Experts of a small language model.
Size: 13 layers, width 256, vocabulary 32000, 75.6M parameters.
Experts: 128 experts in each of 13 layers, 64 squared ReLU neurons an expert, 4 picks a token, a softmax router, a shared expert of 128 neurons.
Training: a variant of Muon for the experts, 376M tokens, 6338 steps.
Below are experts of layer 7 (counted from 0) of a mixture-of-experts language model. Rows are named router (the router's row for the expert), up (a neuron's input weights, with its number), down (a neuron's output weights, with its number) and show model dimensions 0-255. Each number is 128 + 32 x the weight over its row's rms, rounded and kept within 0 to 255.
After each expert's rows: a language model's description of what the expert responds to. This comes from a sample of Wikipedia text that the model never trained on.

# expert 21
router [129 124 179 169  80 124 167  67  89  86 157 114 137 150 137 135 190 132 127 114  97 156  84 154  86 161 147  89 168 160 115  72  86  77 108 129 124 152 132 165 150 171 112 126 149  90 158 154  79 110 100 183  85 120 102 135  96 112  76  55 147  94  80 105 144 105 137 110 116 155 124 146 130  80 129 125 195  92 130 134 158 127 167 111 112 122 121  87 145 109 138 185 111 145 136 161 112 117 143  94 180 112  90 112 167  87  98 111 167 102 186  89 115 175 137 193 107 119 169  73 143 138 124 154 107 129 104 108 101 143 102 123 127 138 192 129 149 109  96 148 116  79  87 153 175 176 106 144 124 146  79  80 187  71 182 125 160 103 120 165 139 155  55  96 220 182 147 161 129 116  93 112  81 177  91 127  72  88 126 200 141 135  99  83 145 155 176 104 148 133  93 151 147 108 138 163  97 105 146 135 115 169 133 163 148 100 155 146 117 100 165  63 107 122 140 107  95 127  96  65 108 128 129 144 146 150 140 145 104 176 135 150 125 118 161 135 146 136 168 107 165 106  77 134 155 218 105 177  91 107 130  69 147 156 142 134]
up0 [131  99  71 121 142 158 131  95 172 154  92 140 131 120 191 200  82 125  78 128 163 135 157 126  99 128 168  75  78  93 144 173 158  76 126 130 113 183  83 134 119 191 126 152 145 158  80 111  84  64 103 104 144  85 114 145 104 101 124 134 114 147 129 110 169 137 142  94 119 152 120  96 129 128 125 188 123  61 121 115 187 136 124 143 187 134 147 108 138  90 137 118 135  99 136 186 158  89 159 168  67 127 119  83 145 106 115 131 155  60 102  76  97 176  81  86 152 172 153  95 188  93 102 120 147 161 138 152 114 151 119 148  84 149 159 117 161  80  95 189 172 100 164 156 103  92  94 167 137 117 126 126 166 119 117 121  80 142 125 122 137 158  96  60 153 161 158 138 107 137 158  49 160 136  81 102  96 170 113 156 174 113 148  61 113 121 113  64 109 170 104 142 138 135  94 160  91 149 107 169 174  84 121 123 178  81 159 123 172 153 170 113 105 140 169 174 117 193 106 126 116 143  68 102 151 120 162  74 125 150 190 124 132 139 155 148 169 120 122 182 123 125  98  95  76 136 144  96 147 180 115 152 102 165 102 144]
down0 [150 101 178  76 155 138 172 205 133 119 135 127 116 200 126 144 110 128 113 137  66 131 108 131 105 141 118  34 139 149 137 117 108 143 126  99  66 148 128 156 142 117  74 196  84  59 135 129  77 135 149 134 151 141 140 120 130 118 148  97 161 100 125  92 178 110 141 213 199  75  92 144 121 165 131  74 162 183 110 122 170 102 112  77  97 130 111 132 124 153 141 162 137 157 134 134 121 143  53 108 149 133 153 128 181  97 166 120 120 135 121 161 101 121 115 181 103 118 179 102 165  70 139 132 165 146 166 177 142 114 139 118  93 132 124  95 105 103  81 119 112 144 124 156 198 127 154 138 174 117 167  99 135 142  91 192 103 155  86 114 102 116 146  90 119 129 195 149 144 133  71 124 122 166  97 106 102 150 131 160 178 167 116 137 127 107 191 147 169 120 105 202  86 135 106 119 109 115 182 159 132 174  89 158 107 125 114 119  41 177 119 188 128 127 120 140 125  84 166  88 127 114  38 112 183 123 115 134 120 139 110 118 163  96 164 120 147  76  95 152 122  99 133  62  97 187 138 122 123 121 151  98 100 103 156  96]
Words in names of universities, schools, societies and committees, especially after School of or of: Management, Law, Institute, Association, Vice Chairman.

# expert 29
router [138  81 142 176 159 102  99 131  91 119  81 103 153 144 122 116 169 114 113 116 167  95 166 121 172 149 126 137 173 182 106 151 115  90 164 121 197 106 115 185 117 165 121 150 155 117  90 127  77 134 120 166  66 158 124 151  82 167 126  76 156 142 106 164 128 144 141 169 159  74 109 115  74 141  84 138 163  96 105 139 126  98 145 171 124 126 130  70 113 132 171 152 101 105 121 113 134 157 182 119 159 157 111 130 105  99 117 119 166 127 171 144 122 164  59 158 106 172 171 158  99 134  90 125  75  38  86 113  77 192 159  98  76  62  97 100  91 178 165 135  98 114 127 117 171  97 131 119 153 160 125 188 183 142 134 107 137 118 140 148 106 129 134 159  88  73 127 165  78 123 100  93 186 163 126 121 127 121 150 101 177 107 143 126 142  96 177  57  98  74  84  79 154  79 116 150 128 114 145 105 125 146 183 185 140 165 171  96 151  87 141  71 171 103 106 116 111 169  73  92 104 144 153 112 169 121 147 132 124 165 118 113 110 200 179 127 103 135 170 137 109 113 125 103 176 183 112 151 181 110 163  99 142 102 102  95]
up1 [184 103  80 142 138  83 115 158 225 154 105  82 134  93 151 114 137 150 152 134  86  99 113 122 115 179 122 135 135 135  82 150 240 170 127 127 116 183 115 152 135 125 156  93 162 116 136  95  83  93  55 129 149 114 126 155 132 134 123 178 153 115  91 137 118 107 176 113 131 158 182 147 105 156 142 143  91 132 167 125 155 108 130 173 176 147 106 118 109 108 121 132 141 158 106 130 139 122  96  54 163 159 129 106 129 143 108 114 116 158 141 170 186 124 162 115 146 172 128  91 114 158  83 143  92 120 118 119 248  82 120 107 139 109 103 122 107 173 137 107 172 112 116 137 155 145 154 150  93 105 139 143 106 162  51 112 109 236  75 156 138  99  98 152 146 233 149 127 196  89 131 134 130  94 171 120 119  89 144 132 140 128 150  85 111 105 122 151 134 134 123 157 114 143  61  95  59 171  94 139 110  93 121 195 151  90  93  97 114  99  73 123  99  60 128 145 122 137 147 117 143 172 122 113  58 111 154 116 145  94 153  98 116 128 156 110 154 133 111 107  91 144 103 154 163 154 111 143 128 178 141 159 134 111 133  60]
down1 [133 170 129  75 141 111 114 107 110 198 126 124 137 172 143  86  92 152 185 151 102  93 134 104  69  86 172 132 136 116  89  60 105  48 141 154 139 143  93 160 159 114 120 109  66 126 146 126 152 173 147  82 173 121  88 125 163  68 152 102  57 142 191 107 126 117 142 166 154 105 115  85 121 104 169 139 151 122 139 173 173 125 144 143  93 173 133 121 133 180 131 150 143  79 137  66  76 151 147 106 122  99 128  70 108 159 163 112 157 147 137  62 168 160 115 145 101 153 128 191 132 140  90 146 129 191 143 118 164 131 183 172 172  48 106  78 166  91 153 123 180  94 151 198 151 169 107 139 121 112 128  96 118 105 162  73 161 105  73 169 144 123  80 104 152 157 154  78 126 132  84 111  77 124  63 141 111  77 138 145 134 126  92 143 155 146 111 142 129 177 142 122 164 146 159 102 126 101  90 145 102 117 123 107 121  98 188 127 155 126 116 125 145 170 108 116 154 132 123  90 130 164 102 150 194  78 127 119  59 159  98 154 112 113 138 151 131 168 117 115 126 124  76 172 138 141 173 152  45 124 129  79 128 135  85 145]
Pipe characters dividing cells in table rows and headers, plus semicolons in lists and nouns like province, region.

# expert 38
router [173 219 131 122 184 160 145 132 136 185 109 107  84  89 118 160 102  99 147 107 135  79 161 102  88  91 166 119 123 188  85 160 105 101  93 136 122 157  67 111 115  99 136 141 193 191  89 117 133  80 140  93 151 105 119 127  75 153 142 152 132 152 136 129 149 144 144 114 118 151 105 128 116 154 134 121  87 159 110 136 122 135 102 158 187 142 130  95  56 149  92 146  81 106 147 123 114 125 154 101 176 148 141  69 154 159 178  95 138 155 124 157 104 154 127  61 158 120 147 148 183 114 140  28 189  88  62 151  96 111  84 165  69 131 166 165 123 105  82 100  99 138 128 177 121 153 156 127 124 131 161 129 105 122 154 106 120  62 112 110 150 114  66 100 120 180 126 153 133 159 148 116  93 101 101  88 157 167 128 140  91 125 151 120 160  82 139  84 162 110  90 125 110  82 140 113 113 114 160 120 166 127  52 157 122 138 153 109 149 157 144 133 170  83 142 189 123 102 178 146 170 137 141 150 141  93  97 121  78 164 129  69  87 141 163 200 158 158 109 102 147 187 108 169 114  80 161 137 161 146 169 189 122  82  89 142]
up0 [159 130 125  69 183 118 121 124  92 151 171 178 122 136 191 174 148 107 127 150 119 159 132 129  77  89 175 124  75 125 147  88 136  78 155 129 113 146 101 133 132 166 136 122 139 113 118 172 156  79  98  90 134 180  86  96 121 173  90 121 133 120 106  63 140 167 161 147  79 178  92 175 160  76 119 162  90 111  55  29 154 138 142 136 140 134 139 172 182 140 138 162 162 145 144 102 157 175 146 152  63 141 172 126 123 127 164 185 109 181  58 120 107  85 140 128 180  97 128  96 161 149 143 125 122 115 173 123 158 134 128 107  96 151 125  83 108 163 104 119 113 148  82 150  65 127 131  88 118 147 115 131  93 139 144 152 126  78 128 125 165 147 161 162 119 104 140  77 121 133 169  97 182  90 179 118 160 190  99  84 127 161  21  73  62 101  86 118 148 181 107 115 120 110 129 123 152 147  70  83 124 121  79 164 146 151 136 120  69 105 163 103 186  76  95 117 147 129 117 120 128 121  92 150 152 137 181  94 113 108 138  94 152 115 133 132 141 114 189  89  71 137 115 175 170 146 126 143 147 136 158 138 125 106 129 104]
down0 [152 114 163  93  45 121 126 166 151 154 115 112 121 114 147 164 174 154 116 156 153 111 108  95  72  91 101 141 146 139  64 114 129 139 170 106 127 120 131 127 115 123 116 150 131  97 102  95 132 115 153 103 135 165  93 148 138  71 166 154 109  98  49 126 129 135  96  85 147 175 149 102  83 156  92 131  83 181 132  73 162 176 131 121 102 113 104 137 112 182 166 148 122 107  76 132 130 139 181  99 201  87  95  81 138 175 138 124 149  68 126 124 162 150 139 104  65  93 136 170 173 134 133  82 116 174 129 119 160 116 112 148 161 157 188  91  89 160 123 136 151 199 135 100 102 174 100 166 121 147 165 114 109  87 144 133 188 104 151 151 171 181 212 100 102 153 140 100  91  57 156 133 150 173 133 117 110  90  91 147 131 127 166 114 142 174 150 116 104 131 109 183  76  97 158  76 141  95 144 152 199 163  61 152  39 180 156 101 111 103 129 110  82 123 147 130 111 126 133 177 120 151 122 115 153 169 122 117 155 112 125 120 130 118 137  61 179 126  86 169 164 149 149 102 116 150 131 163 127 101 100 143  53  93 175 142]
Single digits and digit groups inside large numbers, scores, areas and vote tables, such as 10,548, km2, 48.17.

# expert 18
router [141  81 123 102 106  61  57 112 115 157 112 194 131 122 171  97 114 100 169  68 119  84 135 114 130 125 131 141 154 104 186 169 120 155 167 111 144 133  48 142 134 142 175 114 157 169 234 172 113 151  90 121 149 170 138 110  81  94 137 132 129 168 136 144 147 187 157 134 149  84 102 112  95 153 102  56 120 113  63 121 109  80 131 119 200 133 121 104 154 175 156 163  76  92 124 183 121 130 159  84 102 144 131  91 101 122 126 116 160 104 142 121 112 143 137 122  73 138 102 182 209 132 148  89  79 123 152  87  99 144  71 134  98 164 137 196 131 130 165 117 104 140 126 189 105 127 113 160 134 118 153  83 135 153  84 149 109 132  87  89 118  91 189 134 135 162 129 110 172 169  85 113  89 117  59 121 148 165 153 143 139 157 175  68 119 130 154 135 114 109 114 139  95 104 128 108 117  92  88  76  95 122 142  63 142 152  51 115 167 140  99  86 125 136 149 135 170 115 153 178 110 146 169 160 123  85 158 118 124 133 114  80 143 195 132 123  89 171 127 160 118 151 123 116 136 161 148  82 152 111 106 109 138  95  67 160]
up0 [119 126 211 133  93 134 124 182 110 151 194 158 112  92 158  97 156 119 172  67 118  74 112  91  87 149  72 135  63 127  96 183 178 130 175 104  77 189 150 144 130 137 139  82 167 146 160  91 139 118  96 117 172 109 121  88 114 110 125 169 148 143 149 139 111 160 172 137 130 103 136 151 127  97 100 102 168 112 133 166 139 165 102 126 121 121  81 142  95 119  98 117 157  80 107  99 132 144 169 148 146 170  54 208 111  91 137 108   1 157  98 136 133  72 194 132 130 141 142 132 168 120 143 117 170 127  93 117 169 125  96 100 120  81 127 174  93 120  82 165 111 100 145  86 138 170 131 129 179 101 119 102 121  74  84 117 147 121 153 187 135 190 111 141 151 134 127  54 138 137  77 136 156 147 140 155 168 154 152 143  94 139 126 103 172 155  88 106 114 125 100 139 117 140 139 101 101 102 136  91 134 118 135 130 129 117 175 139 173 152 101 113 121 131 146 126 163 127 155 142 108  60 149  38  97 122  97 144 169 105  88 175 187  72  68 119 115 159 111 139 136 128 153 111  82 188 127 109 179 137 157  78 147 122 155 123]
down0 [160  72 111  88 178  98 134 118 108 157 160 122 108 164 105 160 182 167 168 148 108 122 118  88  95 113 215  97 103  98 105 127 160 105 133 105 157 156 130  62 115 159 162  60  96 121 115  82 134 131 116 148 152 127  96 122 121 139 135 111 124 145 140 113 126  90  85 165 125 144  95 138 154  76 113 159 155 150 149  65 133 126 113 167 130  90 123 183 138 141 153 173 127 121 172 135  55 142 138 143 136 117 124 147 140 191 171 119 120 127 128 132 116  86 159 112 208 129  98 178 131 136 108  98 115  86 164 104 100 105 147 164 178 170 157 127 151  94  66 145 121 121 163 171 100 173 126 128 171  71 178 136 120 109 116 181 191 118 130 152 115 131 111 143 126 125  82  96 116 143  98  95 133  49  81 171 130 127 114 119 123  83 185 133 183 123 101 167 116 209 154 177  50  97  92 100 143 109 170  72 173 184 167 122 136 148 132 169  81 185 105  93 133 137 151  98 118 106 150 136  84 141  88 103 122  73 123 123 128 149 170 146 134 137 101 191 184  87 144 145 168 160  85  85 171 145  87 141 110 111 123  44  88 131 115 145]
Pipe separators in sports tables, especially the empty cell closing a row before a line break, plus and, semicolons, -ing endings.

# expert 3
router [126 145  84  83 144 131 112 176 145 158 148 158 118  89 151 119  66 147 163  58 134 121 134  68 113  95 132 164 130 147  75 117 176 210 131  82 194 157  74 148 107 125 125 140 130 130 117  99 111 153 117 126  94 143 122 105 119 195 133 172 136 173 110  88 119 201 176 150 139 201  63 100  87 188 139 162 109  82  92 110 125 161  86 148 119 141 153 163  71 152 104 155 141 145 169 146  76 146  86 104 117 165  89 114  97 109 120 101 146 140  59 162  46 144 159 176 163  97 136 159 105 111  85 132  99 189 174  99 182  91 118  80 107 176 128 147  81 124  95 112 109 126 125 101 178 158  97 151 114 132 124 133 169 163  70 123  85 123 102 153 149 138  91 139 126 108 110 130  86 162 121  85 137  94 146 176 116 149 120 179 121 106 107  55 100 148  79 146 128 147 132 117 128 101  97 183 160  92 111 132 108 184  94 183 145 153 135 101 138 132 155 110 170  83  94 137 131 232 125 123 125 176 144 169 136 144 116 101 113 131 110  90 108  75 152 165 164  92 145 132 170 135 106 140 131 153 132 107 114 102 155 144  88  92 105 123]
up0 [ 37 161 160 147  89 152 137  92 202 105  52 118 124 128 100  55 156 110 121  99 144  68 150  65 186 131 140 140  84 175  91 112 160 168 158 162 112  75  63 125 139 202 127 178 170 157 159 132 128 147  97 165 141 129 133 122 107 154 162 103 111  77 148 109 175 141 114  72  99 162 111 123 156 163 130 176 168 169 105 130 113 108 129 133  77 107 169 150 125  47 127 142  73 101 145 180 114 120  84 120  85 101 115 161  92 162  93 109 132 110 166  81  73 147 125 117 142 149  87 140  64 113  96 156 129 134 187 123 164 135 124 117 166 152 153 137 108 139 128 144  96  85 101 116 150 164 134 148 132 127 101 132 175 135  54  89  90 100 144 150 151 150 177 128 119 132 103 108 114 158 120 130 119 125 129 139 108 118 113 143 139 134 116  92 111 170 102 177 110 120 139 132 198 166  88 116 155 138  83 135 134 156 103 114 130 123 108 109 104 141 179 137 102 122 116 112 175  90 124 109 108  74  92 162 129 139 111 102  92 123 178 145 162 202 197 133 112 186 158 146 188 171 178 174 139 133  68 145 136 120 139  94 119 127 221 146]
down0 [126 101 128 127 104 144 100 134 131 157 119 100 182 156 162 133  89 145 162 119 152 124 174 164 130 138 203  96 130  93 122 119 155 131 107 104 101 101 136  91 127 200  90 165 166 132 127 159 155 171 120 115  71 141 164 135 115 112 179  38 139 147 161 145 144 123 122 126  73  89 148 146 145 110  65 109 195 201 158 110 134 183 164  65 143 133 110 153 162 134 109 159  82  98 103  90 113 129 188 133  11  89 179 144 145 137 144  98 109  40  97 146 134  50 153 149  97 115 154 135 150  82 111 161 156 138 149  91 123 107 151 107 114 144 121 137 129 101 115 144  62 173  97 141  74 145  99 127 168 152 104 125 150 152 179  61 133 171 143 129 187  83 124 153 101 147 119 159  92 141  82 104 106 133 156  91 187  62 154 140 171  90 150 135 100 117 179 135 107  74 108  71 172 153 110 129 111 142 135 155  99 127 117 146 143 134 142 144  61 117 109 126 130 113 127 186 130 114  50 147  96  92 145 127 123  86 157 157  95  94 116 101 132 180 164 142 106 130 135 137 163 165  99 126 129 107 187 122 160 132 128 107 156 190 122 154]
Short letter chunks inside unfamiliar proper names and foreign words, such as Warrack-na-beal, Kamp-uch-ean, hit-ch-hiked, hole-g-n.

# expert 19
router [153 151 121 117  71  94  48 187  64 141 142 111 132 141 191 148 141 133 162 113 152 131 195 111  85 130 106 137 141 157 147 171 106 142 156  97 125 103  86 110  89 133 135  78 173  68 136 139 155  88 123  80 137 153 101 145 110 144 153 135 160 130 157 155  89 157 158 145 139 110 102 194 119 164 157 155 161  95  92 110 132  82 109 104 150 114 133 155 153 117 122 113 178 116 168 116 145 115 184 121 102 114 117 105 143  89 100 120 139 146 133 138 102 132 125 112 185 131 141  69 164 145 196 140 110 170 127 107 145  95 179 118 163 201  96  76  66 108 146 109 135 161 117 114  95 166 118 141 157  61  40 168 124 141 135 150 111 166  73 105 111 118  91  73 121 165 132 147 173 133 123 134 105 116 197 161  44  91 127  80 108 145  92 118  78 147 149 149 115 128 128 150 169 115 145  78  83 115 115 124 148 147 178 123 137 125 163 106  98 151 152 167 105 201  77 162 166 137 149 193 138  76 142  87  79 157 183  62 131 109  97 130 105 129 139 122 143 156 136  56  59 148 154 151  81 117 145 137  79 164 113 106 148 127 169  90]
up1 [151 113 115 116 226 141 122 145 113 140 105 110 179 106 129 159  96 130 142 105 120 174  90 185 179 174 115 123 121  99  87  77 101  94  90  99 108 136  81 129 127 122 135 103  82 123 114 100 141  93 106 135 154  65 126 157 116 140 103 101 154 102 190 172  69 169  92 126  37  98 162 149  97 140 199 100  90 100  70 172 186  80  98  72 142 140  97 137 118 121 187  94 135 129 159 128 149 113 106 165  80  87 118 156 172 130 104 114 136 139  60 169 109 129 151 118 145 127 130 111 117 197 138 129 119 154  73 129 175 134 125  70 144 125 118 147 200 140 111 126 118 114 109  37 120 113  89 119 102 123 178 109  99 126 154 126 128 152 117 169 114 122  75 138 216 104 123 183 100 131 143 150 166  92 118 138 113 121 157 126 130 121 182 122 153 109 176 176 142  64 111 199 134 147 151 106 124 133 159 210 148 121 139  94 140  93 104 126 147 108 133  88 158 160  85 106  54 126  86 148 134 187 112 134 147  84 129 119 121 147 121 119 101 133  89 122 147 173 137 104 119 120 123 158  74  61 132 137 144 170 132 118 139 181  71 142]
down1 [197 175 101 104  88  97 144 122 158 150 127 125 148 119 116 137 126 150 109  96 118  68 128 102  81 108  76 108 133 143 147 101 121 141 169 114 128 148 127 119  50 117 122 175 107 178  98 121 116  75  95 122 102 135 117 163 149 137 145  86 160 120 136 162 152 115 130 146 106  96 143 177 112 126  68 137 164 154  81 145 108 116 134 124 117 130 180 119 143  94 117 210 106 131 124 127 193  81 175 116 235 115 141 132  95  45 165 116  84 179 164  84 131 156 138 161 134 164 116 126 101 146 130 129 127 106 143  83  99 139  76 105 114 146 128 126 167 115  97 141 128 171 119 200  96 153 132 125  95 111  94 109 100 110 109  68 112 143 112 170  76 125 153 120 144  85 157 107 121 109 119 165 145 135 167 174 123  91 136 142 105 115 107 143  81 136 101 106 143 152  92 175 146 144 138 171 137  82  50  91 163 134 128 136 243 146 148  93 124 181 103  97 132 114 174  61 166 128 164 142 138 135 189 181 151 170 133 130 106 124 118  81 118 155 141  31 158 140 161  84 164 122 159 168 184 189  89 106  97 155 162 126 154 176 125 105]
Line breaks, mostly those ending table rows of numbers and those after list items or LaTeX lines; rarely adverbs like constantly, literally.

# expert 61
router [106 127 113 104 162 138 168  82 113 124  77 132 131 134 155 158 179 125 176  75 116 144 174 157 123 148 171  94 149  88  96 107  92 179 149 204 104 137 128 176 170 137  91  94 115 113 157 130 134 129 141 141 117 129  92 154 180 149 147  94 157 143  78 106 135 141 141 123 186 123 161  88 113 122 127 182 105  94 177 160 143 137  71 140  71 117 137  81 116  74 107 103 155 155 173 145 155 151 129 109 146 169  94 153 115 107 132 108 175  68  91 152 114 156 167 144  82 157 153 121 125 166 166 112 136 108 112 137  99  77 123  55 150 114 123 125 152 162 139 143 131  90  92  89  96 138 137  80 110 124 116 140 129 140 173 119  71 193 113 103 118 114 138 161 164 213 144 141 130 109  95 135 123 103 131 171  78  85 127 157 163 233  96 159 104 204 133  92  91 163 138 136 126 148 157 125 148 117  79 182  52 163 138  72 159  45 110 138 100 115 118  75 148 146  92 110 124  82 137 128 157 119 108 145 175  96 127 114 113 181 125 190 110  94 142  82 188 101 108 174 106  81 125 135 129 182  78 160 102 151 146  82 137 161  91 141]
up0 [131  87 152  64 104  91 122 143  93 142 137 152 141 135 143 157 131 103 113 137 120 119 170 165 148  61 123 143 153  89 129 130  87 165 114  77 153  82  99  76 110 139 103 154  27  54 116 105 106 179 111 161  37 111  83 166  84 125 129 147 133  87  95 176  95 173 100  99 164 177 113 111 134 137 123 177 103  70  98 152 129 138 130 107 113 117 105 137  80 209 143 132 120 122 165 154 147 117 151 181 130 173 141  92 111  94 148 101 138 135 137 115 129 133 190 147 119 138 133 149 106 145 111 136 130  83  61 106  70 147 167 104 129 144 140 111 114 133 143 141 130  90 137 126 153 157 130 134 116  92 143 100 162  97 119 125 106 194 155 103 141 194 162 167 164 175 144  88 112 171 137 125  97  79 167 134 109 105 102 117 131 119 184 149 141 114 158 115 116 152 142 132  83 201 195 135 154  79 117 134 124 172 176 197 146 105 144 134 117 137 155 117 221 108 178 133  92 153 114 114 116 168  52 121 100 148 142 156 210 190 181  99 131  83 169 127 163  94 118 100 134 153 144 109 185 152 127 107 105 138 147  97  98 110  90  81]
down0 [ 74 114 110 163 104 138 100 183 108 121 173 107 116 115 180 106 118 116 115 105 157 152  94 119 132 126 114 117 148 152 128 127  55 130 180 101 144 187 122 167 122 146 169 153 154 155 146 152 114  87 119 149 117 143 156 133  62 109  84  87 122 111  98 143 125 123 102 103 140 168 127 147  52 129 112 159 156 105 163  96  91  87 139 127 160 131 143 183  99 120 140 162 100 191 160  90 144 167  77 180 116 168 142  81 149 141 154 102 149 142 117  98 127 116 160  70 166 131 153 119 132 142 218  36 113 134 106 105  90 153 158  73 158  99 169 100 162  87 151 127 147 105 157 138 112 184 128 111 153 133  69  87 130 179 116  84 179  93 150 156 159  95  78  96 108 150 102 117 103 127 108 129 104 141 115 183 162 126  81 108 123  77  99  83  58  77 110 147 107  99 153 162 148  93 122  53 117 124 136 141 123 166 132 123 140 170  98 169 139  84 135 127  37 116  90 139 131 139 140  99 157 188 106 118 131 160 101 204 135 124  91 143 138 122 184 136 156 153 169 116 171 102 132 149 175 115 124 133  78 143 203  95 153 133 219 136]
Words naming armed forces and governing bodies, often in proper names, such as Army, Navy, Air Force, government, Council, Corps.

# expert 25
router [159  72  71 121 105  56 136 123 112 148 102  86 145 152 144 107  87 113 114 140 146  97 126 140 149 151 109 123 167 127 166 146 140 135 192 131 155 121 103 173  97 116  60  80  68  86  87 186 128  90 109 156 132  93 160 103  73 116 116  99 144 175 142 169 181 136 135 144 141  99 125 141 146 183 188 103  91  60 125 138  59 103 135  42 129 146 157  85 146 147 196 176 114 172 140 105  98 125 110 104 123 175 127 162 122 188 113  96 153 123 130 127  99 166 132  64 160 107 141 100 116 129 141 106 127 102 123 130 121 119 113 126  82 142 114  76 102 139 134 135 103 143  78  63 165 124 123 142 121 176 144 167 139 172 142  92 103 133 105 141 183  91 133  87 110 106 198 111 168  56 130 138  87 191  72 120 172 158 130 113 132 123 143 222 130 102 191 120 102 106  75 165 117 102  86 125  94 126  97 120 142  80 141 125 113 127 102  83 166  94 138 140  88 118 149 117 143 112 174 122 174 162 190 155 106 118 159 195 120 139  98 127 132 144 153 172 157 158 111 138 117 132 107 139 113 113 145  65 165 203 125 167 107 106 164  88]
up1 [152 162 121 122 131 119 133  99 109 114 142 122 187 133 128 129 119 109 169 113 159  68 149 153 160 110 150 116 129 113 135 119 141 111 132 235 151  85 130 150 107  96 132 191 153 178 105 106  85 116  88 128 150  87  80 178 146  80 151 246 140 114 157 113  90 124  79  48 132 164 171 134 244 139 175 123 104 146 180 130 115  70 128 139 132  91 154  59 148 143  83 148 123 148 114 131  90  46 129 154 195 151 143 100 126 134 130 120 144 152 180 113 150 136 118 115 145 121 154 132  97  52  88  87  94 115 153  82 100 140 101 105 140 141 138  93 161 117  88  96 123 109  69  85 193 111 107  65 142 108 122 124 101 156 125 131 147 124  87 159 138 167 153 109  84 163 122 101 136  81 158 135 154 126 168  81 137 138 117 132 111 131  93 158 159 126 143 127 141 120  77 106 132 161  93  90 108 178 104 134 104 110 104 136  66 120  82 127  98  95 159 171 107 116 144 112 220 139 135 118  93 171 108 110  52 132  99 165 140 153 155 179 161 110 149 133 155 139  98 164 184  79 121 120 124 121 137 110  76 146 146 104 135 115 141 121]
down1 [ 75 179 146 161  61 145 191  95 128  42 154 161  94 113 106 160  66  97 108 149 121 135 163 119 120 176  65 152 144 160  80 151  69 105 138 137 156  41 115  95 108 125  81 158 123 186 124 146 103 114 111 113 121 107 140 118 116 147  98 172 129 160 143 109 148 101 181  96 121 129  88 131 103 108 133 166 126  88 105 150 122 198 111  98 126 161 128 139 170 112 139 157 114 124 142  49 124 112  76 177 193  75 120 100  76  93 117 166 139 109 166 155  82 181 145 159 123 153 159 141  94 134 176 129 139  83 184 112 124 103 187 175 108 150  82 142  90  95 146 109 135 127 110  98  79 176 153 127 140  76  77 153 170 133 115 118 173  72 107 108 168 125  72 139 126  98 104 115 192 139 134  82 141 130  95 115 169 149 134 142  89  60 104 148  67 117  97 140 136 169 145  97 179 114 156 187 142 142 190 149 155 163 178  98 168 126 195  93 127 102 147 116 125  92 138 157 120 157 119 123 137 134 100 173 138  61 148 120 157 126 119 107 126 112 101 126 131  82 131 130 157 133 155 168  99 125 129 190 173 128 176 149 114 145 130  95]
Pipe separators between numeric cells in sports and statistics tables, and number-plus-semicolon tokens in discography-style lists, such as 3;, 0;.

# expert 7
router [108  93 194 158 119 168 108 117 129 116 134  82 117  70  97 208 144 114 114 140 131 142  97 172 167 109 152 102  87 148 139 123  97  97  76 127  96  89 180 122 110 111 160 188 113 128 117 138  80 162 136 141 175 177 128  65  74 155 138 129 125 181 111 105 164 125 166 121  75 131 122 115  90 146 101 114 183 138 129 121 133 124 117 170 113 112 135  81 166 116 145  82  70 151  68 146 157 143 170 104 112 158 143 136 106  78 146 101 134 176 153 108 115 160 155 177  92 144 152 150 138 104 108 134 104 159  62  74 106 158 108 181 130 146 116 117  65 107 127  74  93 142 171 117 133 134 108 156 159 107 130 149 171 165 141 124 178 122 128 177 127 136 134  65 130 112 119 127 123 185  75 127  87 136 130  89 175 147 167 121  61 130 166 134 139 126 107 153  58  59 117 149 148 142 172 100 189 182 195 122 118 105 112 144  65 113 172 103 163 174  85 168  94 166 130  95 165  74 111 119 103 178 147 117  66 164 134 101  83 137 132 122  93  62 130 172 132 161 120 196 172 156 127 122 110 162 138 178  74 114 144 100 109 161 101 118]
up0 [131 123 163 146 144 121 114 134 115  87 165 171 122 124 110 151 146  84 123 100  98 177  97 127 145 164 163  76 134 121 107 155 125 133  78 132 114 103 121 135 148 101 143 107  40 113 112 104 190 125 127  96 132 150 111 127 141 130 195  75 121 126  87 172 133 136 148  67 106  76 100 145 109  67 135 120 166 178 145 139 143 137  85 163 141 124 148  97 118 139 141 146 133 143  80 123 146 120 150 107 119 135 134 119  88 120 153  98 144  94 141 155 113 126 209 182 147 138  96 122 155  84 114 123 133 140 128 162 105 134 158 126 110 129 123  84 136 123  76  39 180 186 130 137 133 143 132 132  69 106  83 180 149 168 121 167 128 143 106  85 168 164  28  79 161 124 153 203 185 153 140 167 133 139 126  76 114 155 168 139  86  89 118 135 195 168 200 155  99 102  68 161 141 142 135  39 136 119 146 134 127 107 145 170  67 167 123 132 125 190  99  68 114 104  76 127 159  68 105  86 131 133 111 135  83 158 140 141 153 112 130 159 148  66 142 164 138 126  92 183  99 146 186  90 116  93  98 102 114 128 187 174 184  87 118 123]
down0 [135 117 115 154 109 147 112 131 116 154  71 121 171 133 137 167 174 131 158 143  63 125 117 107 162  94 140 128 125 133 127 123  93 156 178 156 135 119 126 108 154 139 170 139 113 154 102  96 130 139 102 223  94 122 116 153 126 138 169 121 154 106 136 145 157  67 107 100 158 119 126  84 181  88 102 116 151 118 140 102 161 190 182 129 138  88 117  80 132 130 100 138 147  87 183 171 148  90  79 117 206 179 100 118 123 120  96  86 141 111 128 141  58  93 142 140 170 141  95  55 120 131 159 104 127 129  74 102  25 121 109  74  97 119 121 109 140 150 103 105 136 136 121 109 101 166 153 100 130 133 138 156 103 173  96  98 136 138  82  82 160 106 104 126  87 101 118 112 133 203 157 196 156 122 129 133 162 151 102 120 152 145 149 134 163  95 149 120 157  96 134 172 100 128 154 105 113 109 183  98  75 184 140 131 177 145  86 101  66 121 165  99 135 138 100 136 152 167 101 163  81 120 181 105  97 185 167 143  78  73 153  72 161 159 132 129  98 107 201 138 168 134  88 179  95 162 162 173 116  95 129 152  31 164 113  84]
Short pieces inside rare words, names and species epithets, such as A-per-ture, an-ne-ctens, B-land-ford, plus table pipes that open a row.